config = dict(
    n_layer=9,
    d_model=384,
    n_experts=32,
    experts_per_token=2,
    d_expert=144,
    d_shared_expert=384,
    activation='bilinear',
    moe_layers=[1, 2, 3, 4, 5, 6, 7, 8],
    router_score='softmax',
    normalize_top_k=True,
    routed_scale=1.5,
    balance_loss=0.00665,
    balance_bias=False,
    router_noise=0.05,
    shared_expert_gate=True,
    init_std_router=0.0337,
    lr_router=0.000224,
    vocab_size=8400,
    norm='rmsnorm',
    norm_eps=1e-05,
    tie_embeddings='early',
    optimizer='soap_variant',
    lr=0.0023,
    beta1=0.95,
    beta2=0.99,
    batch_tokens=[32768, 65536, 131072, 262144],
    seq_len=1024,
    train_tokens=431400000,
    steps=4180,
    dataset='wikipedia_en',
)
Below are experts of layer 6 (counted from 0) of a mixture-of-experts language model. Rows are named router (the router's row for the expert), gate (a neuron's input weights, with its number), up (a neuron's input weights, with its number), down (a neuron's output weights, with its number) and show model dimensions 336-383. Each number is 500 + 50 x the weight over its row's rms, rounded and kept within 0 to 999. Numbers have three digits each.
After each expert's rows: "mostly gets" lists some tokens that are sent to it at least half of the time. This comes from a sample of Wikipedia text that the model never trained on.

# expert 29
router:571488538529478614522452489527428475510545580561458526504551542510555445456515543589544578498541484574549540517515502425528594471490486541514545
gate0:499505531450474542457535531461583449530534457490522564546418498547473525462443438527509435570489492531455545457492485452582500511476529598466459
up0:382557472484554500518493505509535502542435584528423491540582472519482453482429479447538495492529520392506491481532485491501429560460504515445548
down0:542518525503535451716387475531578535496434478538472502530585564475437488525503404532513494492436581487419559484458474415461534544479475512440533
gate1:448468396562507530421464550532538499508473445421426495507477541492525470522488538501549471441521581589554527575432549525540520566477477455512517
up1:445496467590592496462293496508497457588470392573500485551543454447500506542501496545596466494502489512458511596489541527503459562445515535500530
down1:495539500521504539428567581542528489454404494489441529469534671453343498476457528403539596539486511552530516556480574436533534449436439512508512
gate2:444442496527459504392503521451477524399534499418466471405395514639513436411535481533390474541499479434533469564546538533415451542467578555452450
up2:545438441567503574501555402413583495494474416556453523502490611563521472527498476471494512532439431618511478591511519518512507600463459595496536
down2:492487459501485504523500439531470611506480424424433567500508512496446550515453526598472452518448445541549396515541459533394520462450454466577566
gate3:501484533578620517499482510482476504530492547560485465529503489490486406443507437580541600489493430609415527484463466426429489518444430461553545
up3:514445519537496525470462374505525551572484521608500429498560344450587601460506475445540503503620466493609508541516504555518432533480643447387556
down3:496561445511467610512492511556531474554422535380527429498502422478532449501450512464507436496514474475426529500567423547474455456421512551502414
gate4:480541486515549509556502477427492473535519498598594520536447491415580505535556520481499505526496477523615474469555436540524513459454579507473542
up4:429439478511503493486560551569502480469537458458526501477555492577438485525448515469435468441491415414385602537512541514505501456491541550572414
down4:498414410483443490583538477464451420564457489438504589465536575487512615503437414570529497437452481509505521486472528482511597440513462483508482
gate5:540572604396427491469516463487494544451494480544427486470583529567435528495506451543558495410474466510508446474482589473435476578573432549510615
up5:473544555493475547370582487482435512457467434533498519510547466420512643429566491521568529480530487483465380477586471477537482534589522569626467
down5:494426485627446544372547538569534491506580566493519483537500558458561495477533529541541467479606538456513434525486476490494608496529526498526500
gate6:455545482433461550439519545485466464556481483523575455575316443485500484557477554444469411596539543446505506529501519542514412475495532369570587
up6:558522402541490541543421432439503551498508577451505550498493563491507364471401462480436507470430452566499449485397508553472453560373495506502490
down6:467501492513543577436525500511564461475538461523606521552480495513439541491552484495627489495486531453458522531574489476524448512476486556566573
gate7:512489480523529532475448432534576462563514485455488518504530485588560530474509432507541507426628484509505484432611432583517536501518557413461453
up7:487491481496549573512428600558465504632484584534559537496589440501453421498463491429495460600481471449502564434479518493528586603511497517480530
down7:464448549531541560427495464446519487467507559427645546550488583495552481456442481488477597547500575494623556560535468472511458544556541500443459
gate8:544414532404668450541532462480487524528500498531479489492401495576432542509469559454537436518560554557535522474540462452555523451608437465475443
up8:537476488508475543478426470432449423516534535477560541498538518463403454504551383494518361557483492372452520509591483526419594565566479605516577
down8:524519493435447534558437447500385456490402508430420474451493426476491469449477497546481490422529414521448495558531536503486493481394541517518486
gate9:510505508467458431487477463510471593489521433521479399527443525494490514493528503469382520571479488550488499575475468569379505531466533507487493
up9:521473529475482538538640432528498508504530550481451576580441485475522468572488364485467532430465522474543485541503504422541495480360554556464509
down9:532550578466409513552513496586542407520450521531493592386510487615580486441565472500482399554500489556471533469558504483438429535631496598469422
mostly gets: "See", " vocals", " writ", "Sing", " concern", " view"

# expert 21
router:498512524442472462600504490534536526511470593402487484446532517410555548434483535580508530494472535385446539418497488451495516531487447533416631
gate0:516453467461440538500509524541434542538583425505530519568485564362495571493479394520488533511434571538400515480546485544417522432461526517529500
up0:427421553487551465489546456472419526483534574503483460440472434511616495440496496607490529522553538487466488580518496451481465438454438472483578
down0:508504522540481527482515443552640508611583513540583503463469512506539444427433583406486512528546540473434385473542489443411537446570538407505478
gate1:574504474514488446466474473446479507414487601477524546478466459474497414525470534511496476561499488506464425516503480517407531529492450471565547
up1:506537473489477541509402507430476512496543674566461558473504443491507444572507441520497502459559511456513508494413464462450580602534538522547562
down1:573494499519505581502562446550575486491615462486517442473511427522488475544518413469528452540474478501441581488483424527438485491462498479490549
gate2:465533512518440492537512487572542516464479640537460494477537474475517502420551539586503556501560502568507546510469516462459526517523505489504429
up2:513475418602558427521550503595565511456473572552460488570522433404493437432503476553539454434478471601485495516464557471525358485505515539514501
down2:541486501582480474514499412638565567436483505515502526558439497499546554595407504454517567505482541553602480456576583468451408500556517474477540
gate3:556490453513499457462541453559421508519445558558479507456423534432506498472559460475528549477473456582520500493456491512467481421532405429494537
up3:533456542495523477504480495427541465568559619492534401562536526496492492537459461527464548393479569505434460458413525508486596444521452504513567
down3:579531561511491498514523540422443518629533550511590468605512579458493473437474484491400472481436450506523518616532446488542421632456475464505390
gate4:519527489447572419471527491555480416486540485493528546497514446504472381536580427541448551516508496525481494477628490516577513483429491491413401
up4:563504486516461544525506511504541533513426541538364503500430539457577430571474498469477511463422526498509495440519547471523435493563537532531514
down4:436504485467467516401557483444513496531505394478510507460519517576481487527453489510460531512523495555605406534619558565457522483543464456411505
gate5:456542456483461470421484432537443475491516487554552464524504534525440524436545520567465510464588450461515538517541485500504487499495423541532433
up5:530512467566451497457496483489509531489452452483537445569524501491538459555462469474482588477421558480537453483422452498440500551381463540526495
down5:532526497544520574536464527499548466438432487455450447456606502391522458476551479387463489517537415538483499460506555535481504478467526586438438
gate6:557478447446447548510579436497455588584386476471442543499466487405461485457579541495444464520502421540475584452566535425541503498604502550517473
up6:569496542511451463480512577486497579427472466534397623497416448449484560479450547490445562625458465528504453474544617518553561437477541520480469
down6:455535546490509519574563444502517441452506513491475489526630515555442538532575542521511566456442438374454451512519458513610504465513450454563516
gate7:517463409556532461536526636526561547508517484526511464476460505449455518485568485549445520571513548446498454452497560456479546493545527600410489
up7:494586511522495463536561481496499476508575482447478522452488472479536512528542534573450517536557477444468521408442547524470584507533469513500481
down7:508414482535488426406467486565572529482461495571435499479530503543463492485560473522464495487426509571483529563526420502627457467512442452480505
gate8:561432523468555543499518486528548484504523406547487486549548480477518549521470584535466395517520555444524369583573470401485459514487463541581483
up8:449505421526480517494542494507504550491499497514485497536484455427449521483485453448563603466483493473455521468486586544555534471421442504543541
down8:472520399546515480464476489461473591526613489521511462552508489518341479393505459500470458412487574540472470458418510538537545560490473501521522
gate9:549518481457603470529483456543609501596583543517544500487522553457522484525521490547528511480555565503442563402601400468572430639469453433484587
up9:535503613478534464490480471521452524564508542477492510541555553468474474556521530489601438490436446495448463501520456565328681532457496553539413
down9:519478458624567546509455517495500538466479568521405487390499427503433509537476420443451468598524463600496528508576493541374484573526606603495518
mostly gets: " which", " where", " when", " because", " However", " although"

# expert 5
router:412506496559462502506421530441445443496523418572456530557464423416521540529438519459455434434563548508420493447462459603459544498423397456500503
gate0:566467471490505490515488515533499519436404500480495478554432493477522469478498471594495555512477427474522538547527465531591583483468501488534577
up0:471492552445513511502509520412520454566565472530503542479517506452467489528535490451468429544553525519474453486521585402483421512474539448464443
down0:523467577472488503522471486499472523554580505458558489482563416490470519530561504536524528442494505403564500451350521497510591447602433475467492
gate1:502486462547522547532529461503599529550513507486525494496513479519524567525445507435503416507525515482472492480389549461494409499476477516470411
up1:472525543526630603521467480484500477476529451554417493464475462495595556464455583533579383493593481471436408518495518514555551498521558464531465
down1:483539412526486417510488447587560536560572439517442473535480434493489476567556553569514498509441592443504523476495501538548564416452506507457491
gate2:523551603338547544517475580511484546497585531534507562546530549519399467426384433585529521455511424547492484557516535528511462468466509481429556
up2:518569596457552530515414520540423588523510524453539468521533497578450518495478456505565559480511437485521474533499447500542397459447507466505510
down2:499573424593508465447554508416504495436538542441542482454480460466495506463426502462467445518493450486530466476562549516639461539492421443417479
gate3:472556463490523519561440522574462488459482449473461477504626509448415550461511467473588422515567538492471566463465554476466495548547502527479531
up3:469430485491373479473477502460541539505618452431465516474412549509510501440510594505457508438524518475520451511451498501443497419547438455563460
down3:454503538500564548563539531512498471545610496415499500422551610500565487462508549420530491486476484614484479489439502465518512410555513482535552
gate4:514496566525504474477518457514437454491517570518547473496525564539458553443474559403441542475581533487561467494514571468561436608511499488500516
up4:514498537558554379513506448534532517529500542530454493513542472498536504415552587455395487542548439450547559493562454508525504455473539551454514
down4:590524471429558441557553443583459485493505437578405614496548595494463456543513552524541523456561431488449555476499521515508463594580514460471507
gate5:478472506412431455554557521475541486651542528542496467502504444455451386470470506555476526499431527632532453494508514471545482503588485499537388
up5:393473449621486562444478401524486447409489578532575478463479537400526492550574503370538447587527505427416454529530491581544510453479552300564498
down5:468532538477523472471396517458523417539514459441553538468446439440536534514491495484538517505571420489528499569506429520520448512541561511412501
gate6:404558442466451443501660479481533389453485529444543532580503532500597489510494462589492458468494491570546549516407493579502485487480424528467479
up6:534463502525496531545456420415456594505522464515476531490452499523515530481492546460511563468415481399538477667509459452416467591496527492508454
down6:529564490496567507488445512488556534546438518527500511523492450409492529460525518578476456478567389525418511469551407424536540452534531413579477
gate7:527409591448505453517489546563541439468596475424552571541615362534514495495442459496516482427509455575443434549492533448476527430529494481405554
up7:450467553451572420513519655551474479402516537455408469530506432471446538386503505495435528481483584470569494490506498458480572390463612451497589
down7:458529505372379542367472521541514464593532565509456492597462525511497564599540492527549467430406477468483417457556459508622552445475545476510516
gate8:425539442507468479542507553602412460558387632470405446588535409533535489527482573491506518549484418543451426425527473531553497527480433414451504
up8:543583589456516439470524352441555530508482508559451472457454477562427491466528487551527459460431434501486538459431509497544530446510614579479425
down8:485517561508455426517457508486520561455416537481500602481523512562467434537453460484619497564406454486526404493436533517437467494531392520592458
gate9:508438448508521499479494419654521528516593471451504492476517510634412561545519614626395534453462428515523603584419452527458517598456533485464457
up9:511520377526497561484556601517553515501554457462501551398560521494392496514596469501532469446411489442502413619459473457440514512514489524473432
down9:491530506543572468516580513495516474525481506490528587486470599498503525517438515574533393597462468456458503565460448535497496498585493537593439
mostly gets: " him", " he", " died", " moved", " married", " father"

# expert 23
router:578486535579472554534535478444514470473464492478526509511516382509435479447608496449545455424438520508534597476454594551547530556496510466548496
gate0:484521502424481551433562542484515474519490414494462476446515476501458463486422526492472544473504532535486533551531542463402528553503506498495593
up0:492485501464481586458555532570471473480484427474398444466517479459437475484493391476617493514408500499529420504524469415440422571558479506544440
down0:546444497507508587521555552436516581493555414541482547539519476558582482510560442452502493583499403600482580526445534512552475523470525555385477
gate1:506537497519501470545489511466491574405559540588514469444448534476489508494465519463530445567528497540512608563454499539395540500566481500518495
up1:473468483472509406492561520435532444491577507463539477480544530523517501498515438517501529494512530545483499513537454475436474486549592458509475
down1:517495502427483556499520479497435476414544529598512466543389566529517538504587481548508525464512437459496485629430533501471450450559484470490519
gate2:519502561536417455428491510478460394569541544556549540453474448521469487421442408413515470524418445497536483499480488401516479519433405515490500
up2:559448426535505534440525494486479448582583481569520520518531495593513519527439560500622471479432497536530465540485526535493539680470497424469485
down2:592509473552403531511379516508515493447425464560498484514470487438479536471513418419420490519553535497602442483401499537560496529522465497525408
gate3:536523600523542524477438553502514500617406574551407477449512466362475396668555434535589504467457495447479517485448444420501553579492496557545496
up3:528570491518500608523438488443577457588464518568401452391467454461465475642551469581494379510502447561527472522544520455515547547565464492557486
down3:504461462513500538513581529523528503512525590464516488544535554497442526527565425539476490520558404486548455435462580559595533596567447536562390
gate4:479551535461530527530483467522502497505488475557455521567508543518505525558573512427473556490429534497464528556566552515479466423412478539458482
up4:525479448474573547450551567451519562453490452438545441545504540490499478486563484506568475604458495516478475528481564489503371463500534529537445
down4:513472487469483425554459539542411540518548486515578497498515534589532477475495517486578621474490459526445513591450481441552536475507402512514586
gate5:490567495552493467459544517511585416541459423581493540537452381451497410468387529490499492510517455443443483460515458530509455545364457554524509
up5:507552492527535499414470460508540418550510484607541568474495514484548495453514586451538481490566466483483458503473452549586482536513429572522504
down5:524480514562549498520561551504498514532459479553541549499476558515421506491406507515534498467542608554479475502443563473450470488551547479565581
gate6:506514451507493446548532511534440463484460577428538395347515522487482484482405505457547473594467565478458562483425589478559531501531557555503497
up6:490497496438489546499550456517503493576447541560553492516595514456508424436485491586486430486558482425457559475493465457436488453536459509512514
down6:566469538538478443514480457564446480339520458485498511446380520497513498444477499489548448493496469528490581524424482514527453683510447506428555
gate7:478523507562563573500559607546425488577576484551516429537520453484436508478536439539451510488526402533492477454525442535515386569519570492564482
up7:476514446478431483423515452452566502447455469502472468482557477484488468430500503543604451407441575483561510595529531474467578401532477512480553
down7:473513482485505541432485469558490411525520518456480453511457500488465503475503445441503513582456525537526536486518486452487464487477476577527503
gate8:532510379513522467554499502434553508416514509417524479436492470495581611467493381526515467604516547528544446505498536561472540505510466483542493
up8:461524491536483455503461566466441510508522447478500542510472489579519352530500495536490544494492511539437476408548541470519480591463517572426576
down8:425405489525457494545534540417493513475349556556476510498501449488558580573481479597549499582502475487451476511552520528553590477526567435569519
gate9:406445422543530480501463449438531581497500554494481619460485541521473450572536433503535474558492552533395479509531534559488557495471475491532568
up9:491497511472454548536514583442412500482520519516545540521458466569547528588461592574489493449469517492486484483487499442559444547421454462481574
down9:515518475498477475641449474560575581488471491503444570460480582521491518474545513583492459504506449495479467436514504566547442493537442511530385
mostly gets: "',", " →", "=", ":", "):", " titled"

# expert 2
router:481525471476442409432433479538520530482532562427534525479464436467542565540549466531437494560462500473548465513568522573509489514490527545551430
gate0:671537480566509458527480474437393506501531435556580465465558518494512446516492542548468518517546547496528475608515514570415532593538512520508536
up0:626475493522539491560554531443452386540454513479428456452517591536491462524486493458411585421541491510484543507562470548460500579459514649436483
down0:523412506476472414465506529484538521562393478523430528506492501448506540517447434523346441508475453456522552483522533489527514475524489548513496
gate1:480409512523520489426496411481481382524501466478561492406485385514498603596487467507521413574493458475520547526533438416476486500527480453509472
up1:549516477429479469525463496587565457514554494542483474460448558430509494439476515456374543453559542464488468463512452532537475415578605558414520
down1:516549495562513526628582446585434504511496527583518523529498394503518422466518527517373527505488550519504479459508529602497555518511488575430464
gate2:483490492528438510388479510460531559409469547470418551459564493515568501427556565555586466566528461483516488465532505366523516505448437497518500
up2:475537626483560486480471435449474461531517513535550434472547547445485504558471497476418503520417523490494500529581499533449490472528391565568476
down2:524510480482450416521549461463543431481506470408484564497453529509526512553496455434530474477525547511527453464473592539474455528513488438421523
gate3:540521469484469469510497469441586556495528534480536483516458518475490529437546439536492504403595570543404505457541563487512518537562529543497567
up3:510507486574540458450492614551414469527351438515479447470530523463419573455547562503511454448536524513494480528470587605498433456448477516513556
down3:563554534448509581450393559460533510526523555553422462620561424554448481495512481470476601468458424556508527514560586567502525571504531506580443
gate4:473503501592511464551448579471512444556433548501586422579449517499449511433465468521566563451608474425552514499489566433474516607454480511526526
up4:470400558527524511541524449613497474537574597419431462444532550588513489540451378446446478450477465497550534463572471468467541510496432462490489
down4:492580511502478456525460564544461493433571423430454483548491479531471494510529506506378543487575465566589487476509409539538446427421499530516447
gate5:558497496520516475414505503479560460479481403517514535439535543504530554559506525554522506477461518517538553482564496568532513463494428489481551
up5:519503509466561522491431496555519560491555509477445483331569442425502508532531506561523529566630504502428519421537433571521435474438458479520496
down5:478515520454504565520558570440441481530454545397495441521560464516400480491477540422488534426575521418566514525387419559479471424485501583459485
gate6:416523561533446513514495409556543459466503511485591503409562512548559526563475527486550481489474607498440428403535508534517487553527505475530399
up6:505465516556540518519542492431614571531486540475516495450598469550551505494476463511480512530458506509504454539466574497445475481550464469546521
down6:502537487450502446532500494438470574427476608505495459480454557552461402494493472439411416377503570559399513475502481597440527476497502495505532
gate7:514510498536566501579473525456456565546521433512492534435532518456413522497590402434574519513536505469502512555456500548501460573525525454425548
up7:419589481467556486478513516548415441496546503546541440570525536609445395481567514535397461419515497596527504469512569480540525581417574561550506
down7:573503403514545565527531513452590422481488512506452474426422559512436497554511547497420618461458567445478520443518512544489565526469547514456485
gate8:510449552454585631479505635568517597490591411486539492437466505452468414379554544477560468475414461405505510430521428519555414392486553555552593
up8:548387495483532388540499420548540508544473543523485472534488461575471512469397452430499491449461502484547500456403481417448578608577540464597431
down8:480425512576457426579492510492555487446485558491479545573516506535421552513472445551415410511569481498483546568528514468432430553501566540510504
gate9:533433481451470505529487519496527490452568517509471518526463518535490507462491493600549476507427537478477475498483518529479512506538480390602606
up9:508549470495495553478576555517472532564508518582434449439581498481495533522499539580510519390564514409579434537523463501552419486457509532464495
down9:432499481524536509493526549589412521510503522539494514550503457485535470578557469447416571535497494398537563399470388636539501450526543408486492
mostly gets: " three", " several", " four", " two", " six", " million"

# expert 15
router:508558459469440507549526508501504497510444575534480474539490464588500525455458487580474477507457475424558430508466574500471520496523507471395538
gate0:561447499525470483602541520545576480468547437502540424491497393523433572445488486483554515462480526481501566469556422441453554505571441495493454
up0:543534530517535509509472547522560426498451499534429486516478544483376516519510537503495546469489456439410484487492534556512454495451479471555496
down0:426461391493552575476560420498489495556366453538509510501561496508486507498463463443492609629468534420552430595464528496502409485489521465566514
gate1:555476369404622470559566463487468500549490511388515455474450522505441470482470554433468574589529547473554535543416420481549526534550460555553557
up1:570436454504542418450475520538440515447582474467467558480506478543429399540464481429541560522461475515519533464507479507576648550486462557480531
down1:555602444451505529577550528525518411548435585487549432461413396470486494666433481515497570445510464597636515524520601513519578563444531473510572
gate2:586506667484535453420435506424519497458548563525506511577540496529409444481534376546396526446482413499506471479566553491547517507480519524422486
up2:387604414513484530502513437582398518411553438423465449400572425440508495457493499423413375496541486469464559576513596511474460516446500488407545
down2:479557480468519479520487496556552487558404487508542542447514598513582512452592547486498477485444469565370581526542466355482464565586529484507470
gate3:521480443473534582416686539499539543469517549515412471452499586414505465474453494568514469497560529528469549576597536449507511537560421555440497
up3:514585504472479485386491536511498497492523512509548548467508509463547467486507486444526593456578531517426496524465475504545509463543478570597493
down3:457555528489490527489548544524496439481513592490470436491524486426532492509503545492534520452510583479445474478486462581478391371468511455444509
gate4:527405437560580498541557513514462565567561477470578425455505528485445513493522451557548495532358513527447489502506480509552501461537548455465481
up4:548511495533399507492565559485487474471493481517459389492519472452537509538464441461510539536482458513605596485447425463505528468434420542527539
down4:507501637549475538418529506411447578534513397521501502481503370482445559564468572361517484534435466515565584497460504561504482509448616512538528
gate5:451437517519469505500509571501572667488523501527476522452569463435463497543524531501490444555440494556394556522465470463464514497442492493414548
up5:418434449485555400616422553539473539503565527518350465487597438556434474396590553552483474445490447500489503558466525474452442492448526474491548
down5:472496453557506464399494446403514425487546577489548520544525541586514413536442465463503525464496524515361437444478560615424453484557475520622549
gate6:478506495473464467608456446544517490488539470507425554590559606468532514548488503492497497498528532509593472590429557466487551557462462506438491
up6:477426593498476450534448511521565429480559524573477523635505558452471493500512539556551454471436599511556437581467511552542469535494437534534539
down6:504463458553479645558399440535502541507537446589506559499479546437410507535438583504548503560527563548521456546469483598540439382489431520445494
gate7:540518406504534508588446493478490500479454487503443491552559462485643504521602485473433499547462403426572420483544553531460548465467397524443474
up7:525531415482518489543560415375491522470428446504438555451420531495480542522577476500486531589532462498548510486481442579496612466538510458478488
down7:519431427364491557428479485486513476455462469549506512417567529471448569442466479551517559607505571460468512528518499519491572606504512461471491
gate8:503454443473596568456525442493522454500450536514539552540535528498451396537529464483582469413519504566507518537573518386528561547513437541553469
up8:537505421463499547455527496385508388505495512538434462557493460540498567551481565487431575503497496504477438430560507570523451512597588502477481
down8:579556451493548498551533483504511499397603462547505553465500535531444535430540402514513502473510504564473522483572558444451486476457441538550653
gate9:535454467553475524618460555548425459470436524483458460551462582608503462536529516578485583426503592470422560500383486527527521466477485503496541
up9:527478565486478415516588445340480489491566442456501547458420490484531602565515501434546471451496495458522442528496547500497452454487395463517533
down9:515479473565463544414438539486560567449512569509547466530410432471582499483378477449480428528419475450482562599557466596516581508512508477513448
mostly gets: "|---|---|---|---|\n", " Succeeded", "|---|---|---|---|---|\n", " Preceded", " Coordinates", "|---|---|---|---|---|---|\n"

# expert 22
router:521525489507486534539465503507521537497467491519471551523493429443588389515486565511544419480490553488529439494566443500510554434561442500570488
gate0:529479556498435585473546482499428513498617585491525404408524466532523441598598536437492476440600487504575468426455510522465526575549562488478562
up0:625502465432431425482556470503525532444550533475430533497588577631516494511503530465463513483504389524389528440527495476549441561542510429439517
down0:548517503600395434514568472562610496395474545554489607477486414499487527560510500470459514554566545515489457479526638570439498521553488477474462
gate1:551409424497436512543475468587455504523517434472478534507486511497370485459507532497538478512510545487546451536508522469541536510539508493509508
up1:521472505491484449479480502396471519443470517534457535529570540414527512491582546545537479475508494382523497432506551426506527438537554497471425
down1:558469516486440488513535511468546584509569536477401546495459394511480509415423490551562470527438498503460400562501461531492590537479484528567496
gate2:491550532485480369495568500538537492502526467516439533533433457536416480488503468471469492440550427545426508470428516519502490494504484467467411
up2:559519495490587522481448492475471394522402419581448523518439477541480545455470471469489619432451433472539518530513519471438404462437519541555561
down2:516458519581512475557485525488532517515412472497508527439559600629549405504504472503524538477441534452501467489462407566449498500557502501481574
gate3:568571499490450590467423455602471498476437451499491551509454516482405464472482472497449529589494477472405577528549422414442483518388435526461558
up3:466445370531467484580550571481472498514609521507391558471539539532506507518506425558452426515497464527513528487496439448523608474450619573538606
down3:435590491489519456548450478515507562520452470463440432552604631510503622494534596498474507547481576535544532486551446548487447565501529483520544
gate4:498432549557521432555575600557442482437528507558467542531486520471474473396492511520464539489572410551486527550563524467468552473514483530595476
up4:475507497475477503509520488525474477526414434474539452463531508492524491402524502446467531585437481529536451471530564540502598547443463527448412
down4:500464512604453445518559572426493460556552634424511439415525575556533489463507570466472466489547489526465448535485541618504488508450466504491589
gate5:547541528493506505470473542417468489496474508482523512484515570497508512418497499506466489618513476474526465432574538433511441564595461486465489
up5:553502563588507556515529491503524462498475531460591424487479424456532538439509477533564476471593500426540404433488526506514526380434470567441484
down5:475516502499581464549542527480552536407496520439548443432512502477473465513515481472410493555565513505438424549585489498420570549506525545475385
gate6:509561434455463456414474542483490575393475515463488512506422443482434496531518469380478451557581497532424607537494508550447508574524543548514422
up6:475581552485475534446533594517514461460489535505559519461460532544467574430509481472504515502519478491522508535550479484546568452597576486502579
down6:485580464451464515538521543512472460505489397411447505498423445516509507496489488385596480517510486518525483467525539532552404540547387472446476
gate7:493487437429415449496385511546405536540571509553486450483452403466641479496553556418514493557494546580473547428522497469552511438431484504498432
up7:543546421443502465503505510492516407484409466472513553520486498503489495519415549484567621488419450488568531622546569587521462491525480524425514
down7:511514541405561547503547422498445547417514464529478450507534470433477584481444481432451517482488452497472548503530420510516549476425480534484394
gate8:531473568614455493511461501512398523571334494502473530430501545538573501431554518438456538567563550542518504393502460620573474561494565497423529
up8:463405496379542513538561447433431532470610460532493515532537466573511512504567479574527474447446593470570535624515495488522487599555436594583558
down8:538515500400457467438515509502550474558504497503482476453496471376534509454489483493485484492511509525496465470531478496534517502534479433473542
gate9:342481439517534506538545450578521546443535524533442517374478484491577434542463433491470538514571493515507463511451563480488395569585549430415441
up9:417443455454575455611599459577458455471451523489444458527502534400552465532487465483534540508609560490471441473449486501547543613500550494455505
down9:426435411489360499566522545527583542493470547537512467441494524437560479490473472466543543477555499437491456508508371462518518520387573496501455
mostly gets: " fire", " training", " space", " role", " food", " security"

# expert 6
router:456583425514505531444499547578405458489554478500508557545548523466466532549467461472458521490508579492530528497405440507536506511476559437545473
gate0:403485444490460499466424479438427562492538449497453508445569474617484523477528448537519537526556510532463449587572411536501484520479525474540498
up0:557466493516578496503437496440512520421447511531429538486526577526523451534566476484545514582492455485473516416598502523511452483415486411495475
down0:461514466474447513415475528550472508614460419440543517460580485480548485547434488556585553517542466541416495511528564439512524453523501541541521
gate1:430459445420521502563516432467523501544426484583489376445478502581464507542442474471597440468485560565470501429549513485552409420561484576486471
up1:508539492486391510497454488461455539506531449616505445475527435580431478562449542531465494498468481492547503513371557507519579562458451529533470
down1:530525511405523453519505433469528510385485557491473471447575479506502442496491446451488528488459600466436477502528484505392530579561382462558531
gate2:530522508529453443528544490463490528515485479526413555530597573452440500431526518442524560486495480554495457494496462499482504531436509531483496
up2:522448477421492489526487590510499534495597581456525421464405456529468481571519507457447498553497497447428627499486479479490503439552470526573464
down2:485532541421413433514490519508564567470522530446359393451504458505522532349476476516588454501484451568531487533424508544501505432585450528484513
gate3:495491545484524480543447519430528397525536486556535496533467513483603625530479483528538433521533522576517427523498451495529483592499436470505464
up3:449498545429449436530461500466517464492479532509508412567575509562558505539549475519498537431548494472449540561556600488446477514503575501524492
down3:523550435556465535502617541601467590487477528467484520557555445442502435514466458529462569554440529527523519595524421486493561451407548454478472
gate4:508539525557476523476368609488475620472576432518488476517463475550448398449521551532519445538542556534560493559524415493493450521564366504597533
up4:475511507446487556495449443492406435460511469518467459503373561497451450531454538395425525458549591515451547490472404535559430531523521511578509
down4:418563466434554539443481358514552441524466474441565559531512492573577568438463458569478485440478490527470498474443547500433552459440480488576544
gate5:419563496618382531490512461516448435505446524530555498535486529508407587461468487433520492527495510525592562474487488499514535545495549525479458
up5:542514627559460480514524530548459567448548536506463596496488441431396571541450514547505511502546532529490444432427507525455529542567466441532578
down5:420464516535479430533540434509491482488554431425464430519475528537545574471482531490570522507549468593588362444525477546428574587488417492474558
gate6:407476423449480506467534458543471522530526496541422565510487566564523486519519489447536493470478506446481477397452524467432488571555558375477559
up6:421470460347408445452572442584430575486454569541465528543510480571429423566441525488517451625557573535542563535524518462458463518517574543331544
down6:508553550512530522501575476452458435543557491505450531547457478584533494485477495515610496565529521474439577541458509559629485440533571547468531
gate7:429464446569540435518523572413511468473605508488516472437571549504501609523515439493548430572472515468488438472493380448555440579605481529512511
up7:394472509494523467584478591437434511486478432549466483494493434446532605463507418457595561459503525553533518459503487490533480499506545526485416
down7:471585536563451568422638488446604485504535441463481486509504527504489526427514503503450600452564496500478420486502535452642503453432475479498530
gate8:493546470494519467581432432474503574573409569476466447423516536551547516470505427557540584561488485423508468464604566472461454460544461548512469
up8:459520410505491462505500496477542579466487520600442568530432524533468484537588480507547479486559459489453434469532512578649466551414585481481469
down8:478500551497418471479497522447448520440472481488446504495515516492470462486480509475492456420532522456517478499513448461532512594530541431520486
gate9:596397488456507550571462536370484495471487542539533420606513536482528441445557439500541477515487478576537418553396526454560526412502547553477464
up9:503574438513499537449544501511539484588560467411544542442523524446496607575467566490525418515520553447405462470501539483518483566451479450513542
down9:490483506498590553544478475459509549461527450529426477463501524496419470513551492502499486444580483451557512468457496460548573438517521572573511
mostly gets: " William", " Robert", " David", " Thomas", " George", " James"